From a checkpoint of a small mixture-of-experts model trained on Wikipedia.
Experts: 32 experts in each of 7 layers, 224 SwiGLU neurons an expert.
Training: a variant of Muon for the experts, 203M tokens, 8931 steps.
Below are experts of layer 4 (counted from 0) of a mixture-of-experts language model. Rows are named router (the router's row for the expert), gate (a neuron's input weights, with its number), up (a neuron's input weights, with its number) and show model dimensions 80-119. Each number is 128 + 32 x the weight over its row's rms, rounded and kept within 0 to 255.
Before each expert's rows: a language model's description of what the expert responds to. This comes from a sample of Wikipedia text that the model never trained on.

# expert 17
What it handles: Section heading words
router [147 120 189 184 161 156 124 196 105 109 150 125 123 174  58  90 106 156 149 112 148 165  99 156 140 166 126 109 142 140 140 175 127 172 183 125 102 103 105 136]
gate7 [ 90 125  90 170 115 182  99 160 142 140 146  77  84 123 166 129 132 106 143 115  73 143 116 129 162 102 153 107 153 106 103 133 137 123 117 106  74 126  70 174]
up7 [113 146 132 166 119 151 134 118 145 127  90 105 117 107 149 186 130 166 141  95 129 135 143 120 106  97  84 104 138 184 130 125 119  87 119 164 159  78 137 151]
gate8 [147  65 123 172 126  91  71 140 145  75  53  63 139  70 140 112 109 145 116 115  85 209  32 131 134 183 110 134 112 114 110  94 101 120 134 189  48  58 114 127]
up8 [110 120  59 185 145 144  77 173 123 175 116 143 100 165 138 197 151  90 147 228 121 177 158  84  72  82  92 136 102 173 152 148 110 137 131 170 126 108 123 185]
gate9 [128 136 125 133  99 157 213 144 113 105 163  78 110  99 130  99 113 146 104  64  78 152 126 136 180 135 117  95 126  68 168  87  66 192 158 159 143 199 103 125]
up9 [181 116 140 105  76 204 201 132 121 160 189 140 118  99 163 161  95  83 157 129 104 175  66 137 154 177 106 140 138 142  88  79 117 130 112  84 202 145 102 155]
gate10 [137 126 118 132  91 157 124 122 163  68 129 181 173  78 176 127 137 129 132  96 162  84 130 145 113 116 132  77 160 115 102 144 150 134 151  88 105 128 113  53]
up10 [104 218 114 102 129  95 127 114 161 118 138  85  98 160 160 114 190  92 132  77 147 137 132 156  78 113  77 167 123 149 131 119  85 114  90 153 136 109 124 100]
gate11 [ 82 110 106 108 160 126 118 119  82 153 125 157 120 139 153  74 120 156 137 104 103  81 186 144 102  96 140 154 141 116 110 105 125 140  84 128 134 180 127 119]
up11 [133 121 169  75 171 183 150 210 177  90  70 117 102 171 103 128  84 116 126 122 109 101  99  81  91  90 116 109 176 158 162 126 153 115 114 101 140 163  96 141]
gate12 [137 129 125 111 154  47 202  99 139 112 122 128 142  82  90 122 163  78 147 111  87 152  66 119 120 104 107 141 120 150 140 175 181 115 128 181 108 136 143 136]
up12 [115 109 166 132 115  97 131  87 106 122 127 126 103  94 134 129  34 189 125  79 112 141 172 142 140 128 183  96 102 153  85 127 120  84 163 113 133 153 152 164]
gate13 [ 84 101 114 134 128 115 172 147 102 150 146  51 106 120 120 113 167 179  68 118 129  91 130 114 110 148 195 103 146 131 166 131 129  73  76 142 146 114 130 107]
up13 [119 170 112  86 106 155 151 122 185 148 138 164 135 173 156 122  80 101 108 158 169 185  92 172 104  64  83 149  97 191 128 104 145 130 122 135 137 171  98 120]
gate14 [ 69 130 154 167 160 163  95 135 117 129 152 105  81 116 215 157 116 141  97 118 146 130 113 130 155  82 134 135 101 153 162 182 127 138  95 119 188 194 176 142]
up14 [ 82 114 143 148 110 138 142 158  97 104 112 149  70  93  58  95 180 116 153 136 161 107 133 146 149 154 154 111 125 132  89 164 108 121 139 123  99 211 150 128]
gate15 [124 169 169 142 132 183 165 130 114 153  51 119 169 181  59 100 157 175 101 148 162 115  93 118 180 138 107 130 119 125 141 142 150 202  99  56 141 202 138 139]
up15 [ 82 197 130  62 175 115 131 131  76 191 171 123 128  59  76 122 157 142 116  95 144 134 159 113 148 175 147 171 144 126  92 123  53 111  92  69  93 164 135 129]
gate16 [129 177 143 133 168 165 164  96 170 174 127  82 152 163 161 117 125 161 143 177  82 104 136 188 143 123  89 135 148 150 174 112 149 155  97 153 117 180 113 130]
up16 [166 112  65  70 117 144 100 117  89 169 136 143 122 132  98 106 143  82 166 119 153 176 101 153 132 115 142 112 101 119 108 141 100 144 165  98  99 129 131 110]
gate17 [136  87 169 185 107 134 123 139  58  92 142 130  73  90 108 112 148 167 115 152 141 179  86 122  83 125  92  98 111  81 155 126 144 191 143 158  90 157 119  87]
up17 [191 105 103 126 110 127 145  98 110 130 138  98 188 182 113 157 148 112 184 104 207 120 161 144 160  74 170 123 164 136 255 111 143 125 117 176 147  93  75 186]
gate18 [127 100 154 154 126 120 146 132 118 135 163 101 124 114 140 137 128 182  92 114 129 155  98  93  87  96  95 128  88  90 150 131  54  79 133  74 122 147 158 145]
up18 [129 157 184 123  85  93  96 126  79 129 128 173 142 139 151 163 211 149 103 103 194 105 144 124  95  88 139 129 147  65 136 147  63 156 138 115 109 113 144  92]
gate19 [125 157 157  84 101 158 152 141  44  87  94 163 136 114 144 113 111 127 123 147 111  96 101 226 132 175 163 161 114 115 107 123 107  85 158  82 117 163 104  99]
up19 [174 137 173 111 101  92  82  83 119 128  86 137 113 203 103 107 124 117  60  98  94 200 134 170 107 175 167 108 129 107 144  97 147  88 134 171 136 136  74  84]
gate20 [121  94 122 151  64 152 125 156  88  68 137 121 108 141  91 136 103 106 134 119 156 206 185 104 149 119  98 130 165 142 173 137 105 123 173 113 147  62 121 115]
up20 [165 143 143 130 170 182 134 142 147 186 118  97 136 137 154 115 148 104  18 163 148 117 142 165 124  93 121 149  57  97  95 169 136 168  99 128  65 149 179 142]
gate21 [129  97  91 141 132  88 110 105  62 109 127 148 169 163 111 119 111 120  90 105  72 125  90  71 133 105  94 140  88 108 128 118 150  36 112  92 109 163 100  94]
up21 [159 151 104  97 135 149 146 124 171 159 133 143  52 130 153 104 116 117 105 171  90 156  97 145  63 129 116 119 110 120 141 124  92 156 172 113 163 101  93 144]
gate22 [130  90 148 120 135 125 131 160 131 190 133 198 119 124 115 128 122 146 144 169 153 110 124 140 167 120 181 196  78 144 179 110 198  99  68 108 184 140 167 157]
up22 [175 148 158 140  64 120 129 106 159 158 122 188  71 105 166  92 140 123  82 129 150 163 142 111 120 152 146 103 117 136 130 152 118 144 172 141  90 108 156 121]
gate23 [ 63 109  88 118 177 177  87  71 129 111  71 134 105 105 184 137 131 115 125 145 121 179 157  97 140 102 112 119 110 120 131 111 173 172 110 127 152 124 116 144]
up23 [130 134  69 134 123 147 136  92 106 162 100 147 107 107 161 147 155 182 100 102 155 159 121 134 118  91 124 105  97 163 135  94 108 104 119  92 134 106  98 173]
gate24 [197 123 199 185 159 120 152 124 133 134 137  74 136 117 100 160 119  87 136 165 145 188 156 153 119 116 184 101 131  93 151 151 153 118 122 102 116 167 148 119]
up24 [100 150 102  90 120 144 163 157 108 145 186 162 104 105 112 123 110 174 165 103 129 130 107 175 117 145 150 143  79 134 154  74 141 143 137  67 162 155 103 146]
gate25 [113 156 138 123 144 108 151 114 180  89 149 161 167 131  59 142  69 132 152 136 146 131 170 186 119 167 126 125 187 144 131 160  79 144 221 138 164  96 112  79]
up25 [ 68 105 142 123 125 149 120  81 133 103 132 160 113  55  76 111 145 136 155 122 141  99 115 149 121 126 152 111 128 158 132 136  93 103 138 123 166 173 149  72]
gate26 [109 141 195 157 117 164 148 149 135  63  91 126  84 144 186 133 151 110 105 108 121 112 190 132 136 105 128  97  77 125 115 140 160 139 177 164 169 157 107 126]
up26 [111 118  89  70 151 122 129 152 115 132 128  98 176 138 112 112 139 123 162 120 105  74 165 151  74 121 155  70 119 142 109  93 101 134 106 142  90  86 130 110]
gate27 [167 101 129  74 245 174 187  95 132 103 114 184 137 122 133  71 107 150 123  75 162 102  66 104  85 147 139 114 133 146 165 143  85 113  80  91 128 155 187 157]
up27 [112  95  88  85 125 151 123  88 100 150  86 119 109 170 186  83  93 117 125 146 107 135 151 162  97 150 173 107 159 112 139 156 122 140  78 172 110 151 124 156]
gate28 [ 67 115 100 147 114  92  94  95 199 198 167 134 139 125 111 148 153 165 188 139  86 131 138 144 110 130 132 144  93 111 107 118 157 112 189 109 121 156  79 148]
up28 [118  89 157 131  99 114 110  64 120 179 169 127  77 157 157 100 148 123 153 106 115 163 145 140 142 115 205 173  52 103  74 151 145 144 131  60 120 193  93  97]
gate29 [118 121 178 138 108  96 180 139 122  95 109 121 117 135 124  90 134  72 127  90 114 128 104 166  68 149  92  92 145 157 178 166  68 110 111 184 157  97 116 144]
up29 [149 149 112 111 125 103 103 141 150  58 167 113  81 138  63 125  97 223 116 104 119 188 173 147  71 121 132  72  71 146 148 156 168 154 129 120  97 116 177 154]
gate30 [101 116 114 120  86 122 109 133 138 161 168 163 146 180 133 112 118 156  96 126 143  98 110 171  73 122 142  73 111 140 147 126 145 133 161 148 136 105  86 187]
up30 [142 166 147  56 153 135 172  92 148 147  92 147 148  73  99 116 190  85 169 112 118 178  89 134 189 108 124 124 123 169  73 190 113 108 122 148 103 110 112  81]
gate31 [133 164 162  91  94  91 110 105 115 105  94 126 169 129 133 134 124 167 105 135 150 114 116 153  55 168 128  87 142 124 170 100 102 183 140 154 120  95 126 142]
up31 [172 143 140 158 131 156 101  83 111 124 118 156 111 141 109 115 147  84  66  96 117 122  93 151 163 106 130 137 147 171  78  86  97  50 196 159 140 101 144 119]
gate32 [ 96 108  95 157  99  68 101 160 140  84 135 120  94 122  83  93 123 135 106 101 145 106  75 130 112 139 112 137 151 164 141 124 119 127 130 137 121  91  93  99]
up32 [ 97  97 104 171  95  99 146  73 148 181 116 135 164 131 145 138 115 112  88 128 206 138  49 133  94 159 192 153 121  75 127 118 113 171  52 128 110  46  74 120]
gate33 [155 107 100  96  86 136 116  60 169 113 154 156 121  87 192 149 137 125 127 134 128 129 154 163 120 152 125 199 135 108  99 123 132 114 171  81 112 117 179 137]
up33 [ 99 108 122 122 148  79 133 141 135 142 115 128 113 170 125 151 131  33 116 133 134 119  96 186 134 158 101  88 191 106 128 126 165 125  69 111 161 146 113 193]
gate34 [119 111 109 101  87 160  96 120 107 173 113 116 145 126 113 149 113 132 110  89  85 118 156 167 113 117 109  92  93 152 143 175 165 160 113  94 125 126 121 175]
up34 [ 75 211 106  72 137 111 152 101 198 111 104  99 144  93  70  97 112  60 139  66 105 110 124 111 115 168  83 138 141  95 143 135 134  99 109 124 117 126 137 148]
gate35 [167 105 162 162 154  76 124 137 177  89 155 142  48 118 124 108  92 158  94 114 135 145 139 147  75 151 149 107 148 136 114 130 101 140 126 112 123 120 113 187]
up35 [165 151 103  80  83 153 150 128 108 146 114  89  93 148 180 120 102 171 112 137 127 138 123  87 192  81 110  97 133 119 151 127 128 115 153 111 139 114 137 111]
gate36 [ 75 157 167 106 130  91 111 141 171  79  69  77 140 122 159 170 137 131 170 120  99 131  82 157  95 126 127 126 159 114 149 209  18 164  56 201 119 147 112 126]
up36 [163 102  91 141  27 158 137 159 144 132 145 131 155 187  82  76 117 131 169 171 156 146 129 107 133 169 139 170 156 173 160 142 110 150 123 123 163 171 211  90]
gate37 [130 154 143 162 129 183  75 169 111 121 185 171 119 149 108 146 123 141  53 165 134 141 108 241 129  90 174 111 163 128 168 167  64 138 199 106  76  81 144 171]
up37 [ 99 116 143 182 127 104 108  80 147 139  94  82 115 140 131 136  81  58 114 111 137 155 105 108 136 117 150 169  57  98 123 102 188 175 128 170 136  75 100  98]
gate38 [124 170  88 119 183 143 189 108 112 110 145 109  89  88 127 120 121 113 124 103 141 158 140 170 152 118  89 107 185 159  57  94 148 139 137 123 169 136 171 100]
up38 [160 107 119 133 163  87  42 166 148 105 145 118 165 170 102 125 105 120 143 138 128 114 118 116  53 143 128  32 154  96 127 144 113 151  87 148 113 175 125 111]
gate39 [147 121 135 135 150 122 176 149 113 115 152  93  98 101  95 124  93 116 133 164 175 149 124 154  70 136 159 112 163 120  81 154 108  86 108 150  96  98 158 120]
up39 [105 122  92 120  80 117 111 142  89 116  72 139 143 154  94 128 170  79  94 112 123 102  59  73  83  61 137 177 171  88 142 197 139 156 114 133 162 114  97 145]
gate40 [136 156 158  92  96 108 155 134 122 129 138 152 140 138  96 115 152 118 134 143 108 110 171 127 137 126 119  65 142  70  84  91 110 120 125 120  97  90 137 157]
up40 [195 129 113  89 134  81 120  99  84  84 143 115 169 164 152  86 170 100 142  62 147 158 181 170 138 131  88 156 147 152 149 146 123 184  64 175 138 127 169  82]
gate41 [113 153 126 116 157 142 161 129 143 160 151 150 123 125 127 127 115 147 116 136 150 185  87 123  96 114 135  82 127 161 109  67 143 146 162 137  96 114 137  94]
up41 [118 209  77  72 149 121 116 120 131 129 162 128 135 134 117  98 165  78 126 130 146 148 148 181 106 158 151 144 149  50  89 149 155  73 120  59 122 167 111 164]
gate42 [177 192 111 118 140 124 121 165 156 148 114 149 179 141 100 157 129  96 138 120 148 143 138 144 156  89 130 200  85 161 177 180 139  90 130  74 143 107 119 153]
up42 [152 128 127 173 129 130 134 105  88 194 133 126 164 100 134 105 166 161 163 118 125  88  95 120 158 107 142 136 120 156 108  98 187 114 120 128 118 143 178  82]
gate43 [134 115 133 118 129 115  38  74 133 156 103  76 110 122 129 128 116 184 111 140 168 101 126 188 146 195 126 131 172 166 104 103 148 177 103 125 138 164 134 125]
up43 [149 118  95  70 145 146  99 113 135  56  77 157 175 164 132 174 176 111 145 149 123 126 130 109 146 145 112 151 161  96 154 154  53 149 143 116 136 133 136 132]
gate44 [103 103 157  96 177  87 102 160 131 135 127 140  87  79  88 105  79 104 135 137 149 106 138 185 110 123 199 148 153  93 184 156 137 133 139 123 129 197 118 143]
up44 [103 194 166  52 139 127 178 127 171 140 145 124 187 125 127 143 170 156 120 133 146 108 119 133 109  60 169  83 110 168 150 116 131 120 170 147 106 113 157 102]
gate45 [ 54  71 166 126 189 118  82  91 120  91 166 129 172 139 109 145 131 143 130 191 129 123  94  75 179 111 164 158 104 128 130 143 145 159 138 114 126 178 118 171]
up45 [ 89 164 124  84 117 171 141 156 149  98 135 159 119 178 181 102 147 139 120  96 166  93 107 143 173 142 106 123 238 110 112  90 126 131 127 148 107 173 117  85]
gate46 [181 145 179 159 162 158 135 105  96 173 125  58 124 175 106 126 159 118  63 176 121 131 169  88  93 178 166 134 142 128 143 181  89 149 104 146 127 141  67 100]
up46 [117 122  68 110 119  76 168 139 138 137 170 162 135 168 116 187 119 121  75 106 125 152 140 160 195 148 110 116 157 151 191 137 169 113 161  83  77 125 108 129]
gate47 [115 118 135 143  52 100 137 165  71 127 114 117 142  71 120 100  50 112 102 149 134 145 153 112 174 190 131 112 119  95  33 167 109 152 141 115 156 102 168  92]
up47 [149 156  82 174 151 162 170  81  83 128 167 150 127 185 121 128 108  73 184 103 128  97 107 182 127 121 118 111  77 159  79 138 119  64 130 136 153 109 181 113]
gate48 [124 121 106  86 143 152 100 146 143 155 147 132 128  92 184 175 128 179 106 116 190 124  46 147 169  93 147 114 128 152 172 101 109 113 112 185 194 166 164 151]
up48 [153 152 148 111 194 120  89 143 129 112 142 130 156  74 117  62 181 151 147 127 122 141 147 112  75  88 115  99  99  47  96  96 182  72 142 126  90 201 136 191]
gate49 [120  89 147 165 162  79 150 159  93 146 182 141 136  85 126 192 101 165 145 145 159 157 176 155 101 138 160 119 152 151 160 141  78 147 192 133 101 195 134 136]
up49 [114 120 119 165 167 175 102 187  97 110  88  78  67 187 108 124 132 160 118 124 181 146 104 192 162 156 173 117 117 178 154 199  91  82 130  77 135 135 126 140]
gate50 [131 107 114  88 211  92 161 114  89 173 190 128 101 103 154 107 117 124 118 133 107 143 151 127 153 104 169 124 135 140 116 107  93 118 149  97  79  79 194 157]
up50 [135  97 129 114 119 125 169 122 126 154  93 151 113 130 134 174 144 128  99  96 146 116  99 169 116 168 118 131 137 104  75 134 103 132  72 141 149 132  96  54]
gate51 [149  85 111 108 142 109 175  45 116 130 167  84 193 172  84 115 136 118 124  68 127 114 121 123  86 111 150 100 149 146  83 139 119 121 101 146 148 115 157 161]
up51 [105  38 136 101  70 158 109  74 140 114 148 111 160 150 152 109 200 137 113 155 136 157 132 148 109 110 131 110 117 113 158 130 127 144 118 107 182 118  82 146]
gate52 [115 183 126  86 109 129 114  66 178  92 159 173 108 181 129 167 140 187 184 142 134 117  99  66 125 171 117 136  79 104  88 131  96 156 152 109 128  91 120 111]
up52 [135 156 103 180  85 163 175  86 197  80 124 137  96 146 167  67 132 166 115 117  89 157 150 111 123 134 122 203  91 164 112  85 156 111 110 153 145 156 120 126]
gate53 [110 146  81 152 100  90 156 156 127  98 141 136  67 102  88 167 127 184  48 204 166 128 112 179 157 119 165 114 169 124 164 164 109 107 136 103  93 107  91 122]
up53 [136 128 133 142  83 138 152 188 115 131 144 154 131 155 113 156 146 152 135 137 156 128 114 184 110 115 119 164 119 117 187 150 186 100 145 118  89 112 132 136]
gate54 [151 112 139 106 159  85  14 114 145 125  91 154 110 145 161 111 154 164 186 147 137  73 152 139 143 118 137 122  88 106  73 169 122 141 117 103 133 135 150 149]
up54 [ 96 104 100 117 114  74 106 139 146 105 149 122 116 144 126 141 121 112 147  91  99 118 148 170 144 126  82 140 140 180  81 138 103  97  70  85 128 139 127 142]
gate55 [129 150 115 125 129 121 126 127 190 146 126 126 147 179 106 109  85 130 158 119 111 127 145 155 153  71 153 129 179  97 148  90 105  97  81 162 146 103 100 122]
up55 [ 90 163 149 145 192 111 147 149  85 150 131 134 160 173  72 160 135  96  88 113 178  78 169 160  73 116 128 138 149 129 135 171 133 140 210 165  80  79 113 151]
gate56 [125 144  87 100 144  78 139  98 145 155 136 182  98 121 107 155  78  45 157  74 119 153 109 121 111 131 117 160 125 131 122  90 125 120 117 131  93 141 127 128]
up56 [203 163 100 139 105 159 146 172 167 134 134  77 112  94 118 152 130  99 123 147 108 174 158 112 109 141 150  57  86 188 172 103 153 181 164 147 139 127  88 160]
gate57 [135 119  79 146  82 135  78 160 136 105 103 110 142 131 142 103 136 150 140 154 168  95 106 178  72 107  94 112 110 152 129 164 152  93 117 120 103 109 205 106]
up57 [163 137 125  83 175 142  95 102  98 162 144 139 126 137 106 133 100 112 119 129 114  87 113 120 167  99 147 183 197 123 117 113 109 115 188 137  95 138 143 139]
gate58 [ 82 117 159 105 107 124 138 160 107  95 120 134 182 158 167  89  83  70 170 122  97  84 117 145 125 179 136 121 147 124 143 126 142 116  90 138 142 131 119 136]
up58 [107 120 129 116  96 132 102 132 136 149 126 101 116 123  98 174 166 135  89 124 136 121 148 101  90  79 107  89 117 142 180 121 171 111 171 184 134 136 181 133]
gate59 [ 88  74  69 160 145 116 192  69 152 142 158 126 106  88 108  62 185 111 113 115 109 192 133 147 149  81 190 140 126  97 126  89 112 115 134 158 126 137 102  91]
up59 [116 168 130 124 153 127 114  89 101  77 182 144 126 112 152 105 100 177 123  98 149 152 105  83  92  93 108 147 127 172 131 121 113 149 149 123 171 128 167 163]
gate60 [139 129 102 134 162  94  87 133 148 162 146 145 157 121 154  75 138  80 130 185 139 157 100 105  87 139 116 153 120 104 113 117 160 141  93  80 197 139 131 128]
up60 [153 118 193 131 113  56 111 143 121 121 161 117 159 127  59 176  79 148 109 116 138 137 168  97 147 107 170  90  79 121  70 112 132 175 209 183 105 148  87 133]
gate61 [101 194 128 145 177 176 145 138  92 159 111  80 200 112 154  96 143 162  85 131  78 106 102 135 191 140 138  81 196 169 111 119 143 105 133  99  52 191 107 168]
up61 [135 136 168 140 114 125 188  94  97 152 113 108 125 132 107  89 114  94 137 159  74 147 140 145 136 149 132  80 144 160 107 116 156 137  71 159  85  93 138 115]
gate62 [ 86 133 126  96 130  61 121 146 217 111 199  82 140 121 211 109 149 125  93  88 188 130 120 202 161 145 185 192 101 123 121  94 131 115 141 166 129 175 119 136]
up62 [173 121 130 118  81 173  80 152 130 113 103 179 142 142 159  92 135 166  87 161 183 106 111 122  73  73  90 138 139 134 160 167 159  91  88 154 115 156 185  96]
gate63 [159 178 141 147 130 106 133  97 175 122 114 113 123  89  89  84 167 109 180 142 139 143 108 120 152 128 158 113 174 111 142 191 109 185 132 110 114 118 157 163]
up63 [132 186 100 167  86 133 124  98 170  77 130  81 180 125 148 145 151 156 101 132 170 133 135 139  90 140 114 135 102  79 133 147 101 163 138  83  96 140 114  81]
gate64 [139 150 156 127 107  93 140 140 141 150  99 135 168 121 142  78  53 115  73 116 138 113 175  75  67 119 186 111 114  83 160  79 128 137 113 147  87  88 178 163]
up64 [113 120 104 181 132 143  90 202 101 151 163  79 147 140 122 120 100  88 113 170 159 117 158 122 185 154  98 148 180 100 155 146  93 174 122 143 114 137 110 187]
gate65 [ 95 131  89  75 140 138 147 127  77 105 119 123 112  98 117 134 161 179 160 104  57 110  67  85 151 172  75 118 132 107 142 105 136 116 124 101  73 128 105  77]
up65 [167 128  75 106 114 128 142 129  87 132 131  88 172 100 139 125 104 146 111  94 104 147 112 145 202  33 159 122 137 130 144 118 149  97 152  75 132 133 103  96]
gate66 [118 146 132  71 138 147 155 168 135  94 125 144 117 129 165 127  97 159 152 148 153 111 119 127 142  58 104  80 150 140 172 139 187 147 169 130 162 144 183 144]
up66 [119 137  99 122  83 158 151 123 136 115 195 195 156 199  83 164 134 172 130 107 141 107 130 130 115 149 173 193  92 182 145 130  67  83 119 102  96 111  55 148]
gate67 [103 123  75 151 119 121  98  99 101 127 165 177 154 152 127 130  84 141 158 160  91 145 122 147 114 158 132 169 143 170 107 146 208 187 124 159 177 133 117  97]
up67 [123 101 144 136 101 125 165 138 148 160 115 205 149 139 161 126  95 120 120 185 137  69 176 175  86 130 154 118  45 187 147 104 167 153 130 163 156  55 145 141]
gate68 [101 158 130  73 143  98  82  91 141 132 108 152  93 108 151 132 147 164  88 173  55 123 132 123 133  79 152 153 163 111 111 135 137 100 158 123  91 113 159 121]
up68 [132 148 106 104  92 141 121 126 107 121 138 142 149 142  89 124 144 160 130 116 170 107  78 131  73 120 131 113 122 100 128 193 142 128  95 131 124 107  96 183]
gate69 [181 137 142 141 112 136 163 150  76 151  85 135  75 104 156  96 157 175 142 104 177 135 146  95 134 143 139 108 137 156 152 193 117 103 155 180 170 149 147  86]
up69 [152 161 100 116 123  98 112 143 105 118 108 134 125 155  79  94 175 148 167 172 118 163 102 175 100 130 141 109 130 136 161  56  97 157 114 187 143 141 238 129]
gate70 [110 131 183 109  85 129 114  74 108 141 181 175 135 164 164  92  90 130  92  86  93 127 117 148 129 122 145 159 100 113 105 112 122  98 177  73 128 136 107 113]
up70 [166 168 153 121 158 139 133 160 113 111 118 101 171 128 150 114  74  61 142  77  70 122 131 204 139 112 122  95 141 208 114 157 100  63 137 158 105 100 124 147]
gate71 [ 75 156 154 138 117 116  89 137  80 134 160 199 106 115 146 132  84 132 105 129 107 123 134  73 151  67 111 163 125 105 216  97  88 233 101 170 106 108 113 146]
up71 [151 151 206 145 151  90 156 180  83 155 117 100 147 169 127 147 118  94 130 131 125  97 137 102 111 142 111 141 104 141 152 147  51 144 101 105  90 110  79 159]
gate72 [152 131 145 100 129 151 104 126 118  77 128  87 156 134 180 113  91 113  98 123  93 126 117 120 147  90 115 149 113 145 162 119  79 160 121  73  80 180 102 102]
up72 [128  66  64 137 124 119 112 139 141 143 137 109 157 123 148 137 133  46  91 136  83  90 129 123 144 129  90 115 126 168 164 139 175 134 136 162 125 119 163  98]
gate73 [138 121 110  98 156 142 126 152 123 135 126 178 119 134 158 175 136 155 149 101  93 158  41  94 139 206 184 152 139 166 157 194 128 151  84 132 137 167  91 123]
up73 [189 125  98 183 148 134 129 132  97 141  94  78 120 144 177 153 154  95 147 162 150  83 169  80 129  96 124 118 114  87  55 135 122 161 106 208  95  95  98  95]
gate74 [ 84 122 125 187 152 117 110  55 131  95 120 128 106 127 159 186 127 219 140 164 138 163 159 174 175  97 166  87  87 124 108 167 151  84 108  98  72 203 114 138]
up74 [147 124 133  97 101  82  82 111 134 129 143 109  89 140 146 159 135 157 133 142 161 103 193 179 179 121 109 105 166 145  93 135 159  80  81 158 101 204  98 128]
gate75 [140 130 130 179 119  75 119  83 142 117  77 114 122 149 189 196 153 140 148 168 160 162 104 137  74 116  80 101 140 156  79 147 152 208 172 107 135 135 147  89]
up75 [108 159 175  73  58 123 146 113 141 135 143 152 111 120 108 112 138  87 111 110 124 155 102 141 161 182 146 156 116  97 145  59 159 131 120 132 166 105 157 136]
gate76 [153 184 113  71 141 115 132 113 124 125 153  93 132 130 144 160 161 117 113  83 194 138 144 130 131 116  76 162 167 138 118 183  88 186 120 117 111 117  93 117]
up76 [133 162 174 102  93 141 147 152 190 126 193 116 115 102 111 161 150 144 172  99 120 163 126  97 146 157 104 145 136 191 139 130 116 123 133 143  86 159 112  51]
gate77 [127  92 100  97 125  91 156 119 158  84 136 171  71  98 164 173 147 116 101 196 144 116  81 141 117 102 123 128 126 172 147 110 113 177 169  91 115 173 199 102]
up77 [143  58 114 122 131  99 127 122  39 166 185  88 133  61 139 115 156  93 134 111 157 140 184 132 104 119 141 177 124 107 147  84 129 133 137 115  91 134  94 133]
gate78 [166 113 133  65 144  30 175 179 131 124  91 175 162 180  73  57 128  82 130 130 186 108 142 108 193 181  86 100 111 130 183 171 139  99  89 110 114 154 130  79]
up78 [131 165 143 108 120  15 138 117  84 125 118 120  99 132  81 146  99  82 116 144  91 117  92 164 109 135  97 130 129 155  81 173 144 127  87 159  91 101 123 132]
gate79 [108 107 155 124 140 179 103 152 164 155  91 103 130  95 137 138 112 115 112 101 183 148 163 181 109 153  92  77  86  87 114 144 143 141 125 109 134 181 126 181]
up79 [161 139 173 126 127 130 137 180 131 102 119  84 123  98 133 137 111 146 161 170 183 117 118 173 140 105 154 179  78 149 127 117 182  81  89 105 137 145 133 143]
gate80 [118 130  32  16 143 102 152  91 127  54 124 157 133 105 157 127 138 153 182  56 118 105 102 128 124 146 163 136 118  87 153 102 112 110  55 117  56  90 162  86]
up80 [127  90 220 145 104 156 104 166 171 187 178 107 119 173 120 177 156 133 127 130 109  92 184 141 114 108 177 153 130 176 109 157 134 132 205 108 156 121 152 138]
gate81 [133 115 118 141 135 105 211 105 137 107 137 126 147 171 133 107  75 164 141 123 140 110 141 165 187 139  98 192 114 153  96  74 145  95  87 182 107 152 143  58]
up81 [133 145 121  95 115  97 123  77 152 116 121 126  81 147 138 156 139 158 148 164  89 114 112 157 139 179 178 118 150 135 119 139 116 144 103 142  91 154 146 105]
gate82 [140 136 139  56 166 118 169 135 126 139 158 108 166  77 184 178  80 146 139 109 151 160 140  95 128 125 207 108 116 142  90 151 118  97 157 152 113 114 157 125]
up82 [158 164  66 176 122 132 140 125  96 108 142 164 103 135 117 130 157 121 139  87 110 163 138  23 108 107 161 129  98 150  65  68 177  89 145 117  42 121 142 130]
gate83 [103 105  67 123 122  68 172  91 122 108 156  67 145 113 121  94 136 124 107 117 136 125 164 139 139 112 132 213 156 151 125 122 117 158  79  98 130 100 185 165]
up83 [135 164 112  71  83 140 151 189 170 165  98 104 174 114 109 130  93 143 102 113 187 156 108 129  73 137 156 107 127  84 135 107 129 169 132 144 177 160 140 144]
gate84 [120  84 148 137 143 122 157  69 147 113 125  96 132 128 121 142 147 132 168 123 156 116 114 169  94  74 164  97 132 113 119 154 142 190 151 166 117 153 129 118]
up84 [137 101 155 130 123 155 142 179 130 172 101 111 146 127 121 140 168  73 132 109 149 144 132 178  81 153 124 169 157 100 130 192 149 136 131  57 143 126 127 127]
gate85 [ 87  94 130 107 131 131 105 172 168 102 169 196 145 132 127 100 137 131 108  71 127 116  91 129  97 131 119 112  84 110 201 126  46 122 153 126  60 187 168 186]
up85 [116 143  89 162 116 160 146 153 161  92 131 179 160 122 154 176 124 135 148 120  66 113 152 154 162 191  81 179 165 175  99 155 161 125 135  83 117 156 130  87]
gate86 [104 128 163 159 198 157 124  91 121 123  64  96 167 188 140 128 130 163  95 157  62 171 150 133 160 110 174 138 170 145 176  85 121 130 175 115 138 170 119 147]
up86 [100 122  97 153 158 127  75 112  97 110 111 124 117 149  98 123 173 163 114 155 122 133 123 165 160 161 147 103  93 132 121 151  90 140  95  88  98  99 176 215]
gate87 [114 145  79 137 102 134  73 140 165 137 112 162 133  97 126 148  78 163 138  77 175 126 115 136  88 117 166 130 129 135 159 100 138 116 108 136 123 154 116 135]
up87 [ 98 132 156  79 124  99 151 129 175 107 183 147 112 173  94 146 134 110 115 137  68  88  80 121  86 158 109  50  99 116 119 187 132 180  84 152 147  68  95  93]
gate88 [145 152 193  91 125 141 186 141 132 163 172 144 157 129 151 155 128  82 205 197 155 109 142  91  98 161 129 166 109 148 166 103 135  89 159 206  95 111 101 113]
up88 [166 204 118 127 142 129 112  60 152 130 137 141 116 116 134 154 110  70  97 114 129 149 152  98  86 127 110  75  95 133 166 131 193 134 218 125  72 181 134 123]
gate89 [117 107 132  99 165 145  64 137 122 107 163 165 133 127 174  73 113 219 118 165 151 120  63 103 121 126 105 113 114 124 130 155 128 146 112  84  99 149 152  78]
up89 [ 54  96 170  15 148  92 139 115 146 139 173 124 140 126 105  74 173 128  91 216 171  97 161 155 169  85 164 125 163 166 170 111 109 169 131 173 126 116 175 122]